Below are experts of layer 3 (counted from 0) of a mixture-of-experts language model. Rows are named router (the router's row for the expert), gate (a neuron's input weights, with its number), up (a neuron's input weights, with its number), down (a neuron's output weights, with its number) and show model dimensions 0-191. Each number is 128 + 32 x the weight over its row's rms, rounded and kept within 0 to 255. Numbers have three digits each.
After each expert's rows: a language model's description of what the expert responds to; "comes before" lists some tokens at least twice as common just after its tokens as in all text. This comes from a sample of Wikipedia text that the model never trained on. Tokens count by the router's weight.

# expert 4
router:143140122180190136106098150152111098098141125079122129174110096173124187119135155102059131109148132135141116138142142122085113141128136113108107121108144141134114104151112130109112112152173130094146122152102126080117119168139153092147080177017190097104091112143111123088111091138143144114117143120122104135089140208175143076141152157124094152159136083106127141117103118145112032139145117138113039125174119122109097193112131105121154137134114116096110136162159136200097108126109153056141110123137072124237127116077143170138128144184091106012109084121116062145125134145186146090
gate8:149127089168148107108143108144197093085214115076106127124108119083147131118112168113095138101137062129124141080146118125095110083106169137065100102188150123116159132118175134105147167196154107086174151134167104134112141122138104142093178127120137143145129122157109136097137125139183106125085088136155113185134089098180195072165053108067122159163110127174166161157178161146134157146137117110216155056117103125082060143102124115129188135148051109142155112136159120148134142116133088114138128100152146120168153155099145207110147150112091120109193154145113144046169114117129116111
up8:166168150111042166116131133130186132120119194128107028135137126200108067152090160088126162124182108090127142130184100093092089146066120126130176190084130096157178155106127106107176155099090095069129129125098183131196149122114173145147151136091074127124163133136120102136071100190117100105124116114116101095140139128175121133087176170132108165090121165114128100128100115046149101138137083160080131149130111121107139096161144142175123142097150109126121138104097144106158093148133141141218131152119133234126140102107153131160143139123168115164142190157140169093156140135133097113
down8:147124116132172132103071135083107110164150145149080086190122125085152166130176204132116152163135211103123124137100149158066130118133168142124116187103062095158096148134113149170149074136146170105104125101144136192095156112059108164123124131137154136118115068229146155144160091094155144137148139081151138135145105120164096176107153122158164087093101086113186154089133123148098136120127135152146084102131166071129135241130103094109114145198131133099106139091081089120097105127102114090114133161154156108157176118089135146112062184134120171123134101178168146160098134161141097147
Description: Bracket and separator punctuation
comes before: " ", "\n", "born", " —", " –", " W"

# expert 22
router:138139141095172085127134116105165129142154140120143164196150099171199181126141116154101124088072103146130118130134163108152067109137083150097182105111156148110116116126075160159080140090172126123098060083053108110134137155154110123150173082067144038098153065131102167108105117127128141134120140071153124138080171233141111173155105127125079129104131186120158123096120094141076134125117114148151096117136129118181091165105166160160160171140093108069128057149120145126115129128033115117159103136128140113149152119096132174107104141140094089118146105090112087156125160143065186110
gate0:097107149096112124187139085138099073097135127137133128161138133158055172102177176082183139141125109149122050120123138117164116165086139161093153118091109158192084096204126171124121154177129086177117161154091118197113100138085116114157161128138174182141153168169123108130132189126106159088143144092138174058068160185156125074089134147135141105078139115142132143129094075113148142147096113100122110124092109123119091115105132161088092129160162099078124132072128148141158122079166135094109119196064072110141160065125103153171072151091115120177058120126136110155141119124088130127
up0:132164108189069120097117183114105169173140130153115100106120131036174121147118133141134072127115114084128142136181124147094112076118149127123151096169133131109192121073112093156091114141115127039125093123154137081188152195132117126154087159100157119116115097061087165188161114143117105105182084125110068147120079147094081168083097140130150127193119117145152113120151059131103102127117159120138167053146117133160124065128137130122167127043162146141097122142138068127116191139176116155131164118079137134109106108118130134116134136088171191083205126176109147143091153124116140133
down0:150064112130119141160112124136123079147115055093074128128141131150081121109102199077119097101133128150140166143121125118083119086145179179091122134119134109086099099147127119161120149100145143163157143105119114194085113141063090159118147097114113219204151221111137153139160171105141168150102183167140113141159116120118131073066178163144153120133128085141158146056127079179111142114118141101145163136173165144112097061150158161150095084136125156122104130122127168108145145051154154127112125117065145145142071034132104126142127156118065114133106143084158143110095093124151180162
Description: Commas, periods, conjunctions
comes before: "\n", " The", " and", " He", " In", " It"

# expert 14
router:101129220112162125115111137138138112128095153143145215171069108118099138039127118159122110129141109164159195165086141095152091145179133166112134152179162076137171135112130084119146124168153135137151074150116162112063136180115143109141124180102141133153143118128098092085139069170139154136131096109163122178132133177156125121126154112122133102153176153138117144135153158098132171047130100128133158150106106128076166186207127139075190111126188120090122093139151181130165109094131156087104162135088105120139121035141117179117181155152121088124162145071054130146107126119116135085
gate0:113165101105190122100128118149084123155130076122168082169096098092121178112093057079100096115166129121129135163139192131079131114176129116121221108175170130190151146095137109127191123131117085104149115130174144158167104070146140095173058123098094105088122149125148159100129085172080164127155145141067124175130109157171075131162151141133125145117128099123146132147122120134119117088149115130089149111127102130147118150084134079114106066118139019193087152164100135149121136131109112116159070031128114155125114123094142135130098133174086148176139115147094124153089135134174171058
up0:127103138114131106105129162105131070141138159193095172125144175073138072152149169119143158128129147123161049133138068073099083122081105195140107155100107121128112110171114132120026129154068136124080121119153132152070089157116125164119130181073197176146123171083142089148079160127152116180056129176143138128143118094169172109161161103105174143115125141116071078159131148179124084126141136114155088144112111126116128100119120177140113121108142137089142177128122156095104148118209151153096122183151134176061151153145167136102094138144125182103122131126148138124083112151070194164
down0:095153131128133204123160135194134079132126142102116186095195120132149102067119145137186131095153088117176160113082170151122147139180151143171078140079127153092114083172128125101073141136110050141121148161125155037121122094121112092169118109084119170161138155129151163129139126166154146138143140158116167130154109105095141041081158101185107100153175138161125139067133171087149121112081120144131161156177123103100125133167081080112150135102122176081119120134169152110101075092099141136047138165118151117132111155141155130047157103161144144150177108139117212069127138133107134112
Description: General common nouns
comes before: " of", ",", ".", " in", " and", " for"

# expert 20
router:157155147122139112097125000216147078136134132094080146121145079120151145118130107119151082096112130156126161149179139100138146139168149134064128171145126070117138156146097034162089123149081113121165093103167166171141125131105163138117164174125110117091098129104108139062148117080161131148076106095130099115082122133149142114102110183135171111159134090143091144121106144109133105086139104076191116120153039187147113160148157135101196175108199174099155106165105125105146158118121160106101095106107154104094115156179149100108129139158094186133179141110098131133085134133158140183
gate1:091198119120183070154185178117129127149142157122127161100172114071145145153129140135183118162122100136086132082072120072158149163150168217084079112152145079130121156161099160120059123144091149131120100128108140080096109089146137181138054149157145168076084141078119112153165153120131115175158144143104183144106143113076192129174079087119108103177171103090125084106141201121118113160131098094094103086178111149131072133129122120146145132164161182161057109112118111116148138132134146105119110152155145161132129093146168089125194112114108106147081181097115092088133105167167135116
up1:068150163131182117128153111121119154144113172115085108138132138132113135066112091095182125140163099210196138071133133109101139127162080143128092108139119120054172194153139119128073128163152126160167086118119143171125121150105086122128129057142142173133135102084166108158121126095122159073086112146154128136090144150104162094111094123157142130072048080096117167091191186160162152091179106095100094130159118167077112123103121155174090127154158066079098108060139056091151075104131139126160155138117092141073092058160124113118117129146126141189103162122081117128110098118113116128
down1:123083124086158120103118135111144161193113127136168098160163133106160082103140069201089179134128128134171108129122113078137129128162148108177131139187098178127130151147123064120094141114119093144097113125113145143169133117182149109110120091158094169075202089148145104165094106086166139164106146109135139095106120114107144134151097121130110173079142121124095106113159066063159125101166082064146142166110248160126126161178093107083069122131135091135099117143103149112032107123075090145117058142156144128160174118114101152102109098115127183187124079093123112099176118139170114111
Description: Sports and politics nouns
comes before: " |", " of", ".", " in", ":", " ("

# expert 26
router:095140142100150174111087140127158095128121170092071164207120164132204190122136108040102106131112076194162155141142105074102152209160154135092124147143109146138124125109108095110104100112112128104141201110166146110094113164148160111109105124060157124137179072125110112127113108142151194140122072077125095143088126150124124118167177146106114126149078126083102179115089125037130089130140108132135073115148135162132097170119159147145148102180111161149126128143138116191134133127123177115172080119089170126132147126184199117157088125187119163080134066101093083135114158121121099136
gate8:102151150131157121150119068103094093134162132129092128117139173095154045138137126086138085099132112150135109135159138058164118188162135157108132055085107122143122093127090130117133158124140144105097142154165111128166087107126142155087124101080151148150102124110089126116148091160146178148106122169136123106178140111127119133134089141134117176131192118139103131078114122141160212075133127130143152115107080117160091055139128167140219169201148112090154140116050068147173174145131120134136165148213132075095156119181142072127130141158095151129152112122048102056136182078103142170
up8:108126127160168122101076108137093172157114156142135085116165138128078072091150177105071105129132141148154170094143173136134101111154133157139138110156144142137127097104126163139147131120097117106160169124127175163210122100121109135125164146059151145160133100136101140130115091134118119170056110150094165132176127124129089143127106027153141128147147148152122136119153131134125135066135166151100196152067055123195084102126099100134168099174136103087116082171120059129088166110117069108116123157200125145123164137114202124186110156185111197125115130133076090034127184102135111144
down8:141159146105085115121191200124108122146099126144186145109133062103108132124136107135179174124110148140163119129127126100189149206151105088119134146134195124182089136164114143060127140143118053094172171162094127098139137138115106117130128136125145133140140191153153130181109165128111155037051149127150099075066142093106129103128144168152137141123068134185132085145105153134093129196114137134122109144093112130142095111160173151147080131129098115136157112156184127128082058148124159067050114199117147165130104105138063126105151090183111115142120083106160088153136126136109176078
Description: Closing punctuation after numbers
comes before: " |", "\n", "s", " (", ")", " is"

# expert 21
router:137152139114175087132098122125137103134125137091138189150103135147193154164141093157109148119067104148148130116115211138154118152151077147091184085130163133130155155116163125151090145130175141095088087136021092085138185168117127096138152068075142049138169111117110145133148082162120132165140153119113098115140182237131086198221137096129139120110079161164118123090110139105125141130138128156126100170161134135121107111125098186159138145133100084094124058155124118100165085102071147134114109105160126126155142103124100139103083150122107092109106105110082101200112122128061151110
gate0:079153139142172046111119122176177087036217098135128158128158104097165175112166065161151128035064157131146069124147136175133126117154099173145151065139131133109147141110128111121102160201176112154119097103064071110120224166107174158135160110133150077153186099139091198080129126117116138158160098088108127167137167148123146139094119139115159088133073075095104151147084149108147104138131126106120061134172165137115154114134156138121086139098124116091133103124115101091095168128147127128126129128116077098144142126133153128160132134069138099139153151119116096179087151105120129116
up0:131112130092092181115048159172089156130137106164125136125092129093076092122121135134148128101199089091157086095134138090139113115149110116118112121105141099187082161153111136120120152096153138124141111139103198202120120093142169172146168137096147106164107111130188163117117166117128142139122128044166102179130134045163145101090205124154172187118118133074069140149193098156123113123044163138156139092103170184105111098128100105155160155182052117126131135148175106098140138111168113111140119141088095051115113151073137163132182095142151154172157101103078152123113132105121119139
down0:123114147148124076100192170168150115172141139096103132113132131089138116107176114153105123116117128043152125112158152141111109181125155165096098096212133082119129131104117142140064137185174133099104121138123055125160148138153142135109162102164127134169176133132119187147107096133125184138183109092084120160066127183159089162110078125127119090123053078118136144069167152090140112108170096123117124131148171162105085145086161145090106135086145165156117164145137121085129127095124127144125085091145157120145164062153175161092139189035129144116150179146140116113142095083131101021
Description: Clause connectors and punctuation
comes before: " the", " and", " he", " was", " The", " a"

# expert 1
router:068137135143165142116104075255105094121065185143117141157097077104130137122078089095129155151194091152148157162143149119136134102153135124153115135129151082107168136141091075189109075088135166124205088150188149114115124182096133100199082153091144093105126166094125118112140129157110112150099133089098126159145144134117175119086199161115127135160125104123135196093175076159117122120063103101103137086177102112133098127158104101128139153131137122088114140136157109115119125154080149079145153094135086107129115116077129138031177134197119131105163073101122142130129096147110139116
gate1:089159146193119091095099163116098098159122162140087072116116091148121155126097150110138187173148131170134184103108179105090132122146176065169118148072172123122111114128138114140172109119111140071148126169119191084096080178154112126125112165100153118104109151118180172176114147122135157126174095163097123181077077106077149131176201136108152111137098102151165138158074130111092159150134121143076078147191121121069084179182119106171123097165146120082157117081106149140154136163140144107092182097139099109157146167102119135107115224163086129084149149126193103110137128138118096175
up1:121137065127125092123166170128117115125131181135114113145067140138108118145103131141120137161131092165168158059140178130127165164137158166114149137099137113148106129125063107128132164095128109111191115139165171137153148079090083163109115104131081107116086128101170152153168128209167149132187063124180134151136100055089167114137171057122149073153131123127164177094109111176144154095093142126159067108160117120109091120151124102212092106125097083112133138152162182137139124048110142101054104139105098113066137092140070151101109179150147073124114162127114143161115153159136095209
down1:123108142160127084086151094164126160098131089141123123141128106160139087125101145189092074072151114118189125081212154126104103121074105156124133091150146123111200156153123127124105108119106144165155117133117144086145154155081129099136172133190166135117101052132080162076149096135126179131098141154159108182128124091142096130130139043129178127210099102112084155117168162038057141131120167108149127138141128134136112132147143138123082113066119163115150159152174161121092086161162073166089145153171097129062094114143088090124064108150151113119089152160069157140111120123190137114
Description: Infobox field values
comes before: ":", " (", ")", " /", "N", "="

# expert 25
router:105156134117162097085117138105174152148192142155173129189196087150179161141128038113125147124149085200127143149136190084082123115106107175119126091082143103100118097134068059123092149146122131121141070125130141103136127144135092088116119085118177100138131141101086193111074230070085091152177141143187111186145154131147108130100157131154059128117134139145193102173119127100162171153167087147112147079148152155168104187133196137132151110087144142139110119129123158105116128133112164116182117112115129146104112095132179151133112158159139097107096129146087084169134181152113100100
gate0:111110129115134117135130179079145106158104051114098153169132125133153119160148141110070098161165078203160126148154156072091166130125158130081113124110092167125130127099109117142087087144064138169145114103130096138109146120098098119139109119128171136189132165089079167087151136111151129196081138170106082107127134097199148088118118113082113100132083161052105140131124112190176140093165124140101137127209155172149132126064127191131116160113125138128143145170174116096153130116074096097106127118129113110132141110107071175067157166178167150111142184075155220123127177178086118127
up0:241159120095106084103135121130096133130139109108123089121102188128095119186138108092112163131151097150128157133116112058145146114149113124082122024108122178138133105165125193168112132083154082084112113109123133178139096173122114126146123125120131133105153149127123098165169119145077140143102148137178116136196103155142149178175177156128187179068156103086129089092127081088097105164177165127116161118103090102068145159154139167121076128115056155096156114045118151129103170141140146117089115117158143129195131096172125067147135070118100134154124100169187130136119095120137094157
down0:169193156132103197145138105141135137143093154101080138153137099106098074110138117094087126119111171160106125144077101160084096092147142146095094117137156108107165134121132128170075142138171167115125160121136136122128138129039112165087120117146133116148114140095174084121151081200189128183095233114103116155109127160165133139106111080112151179108019122076122075067190132073100121161160160126145133147153170096124121173152133148106096120124149126135149124126149168119156121120148157124170131087186141073155125145188135084133090168128149085093137115190165113056156146134105136171
Description: Periods, colons, prepositions
comes before: " the", "\n", " The", " In", " He", " It"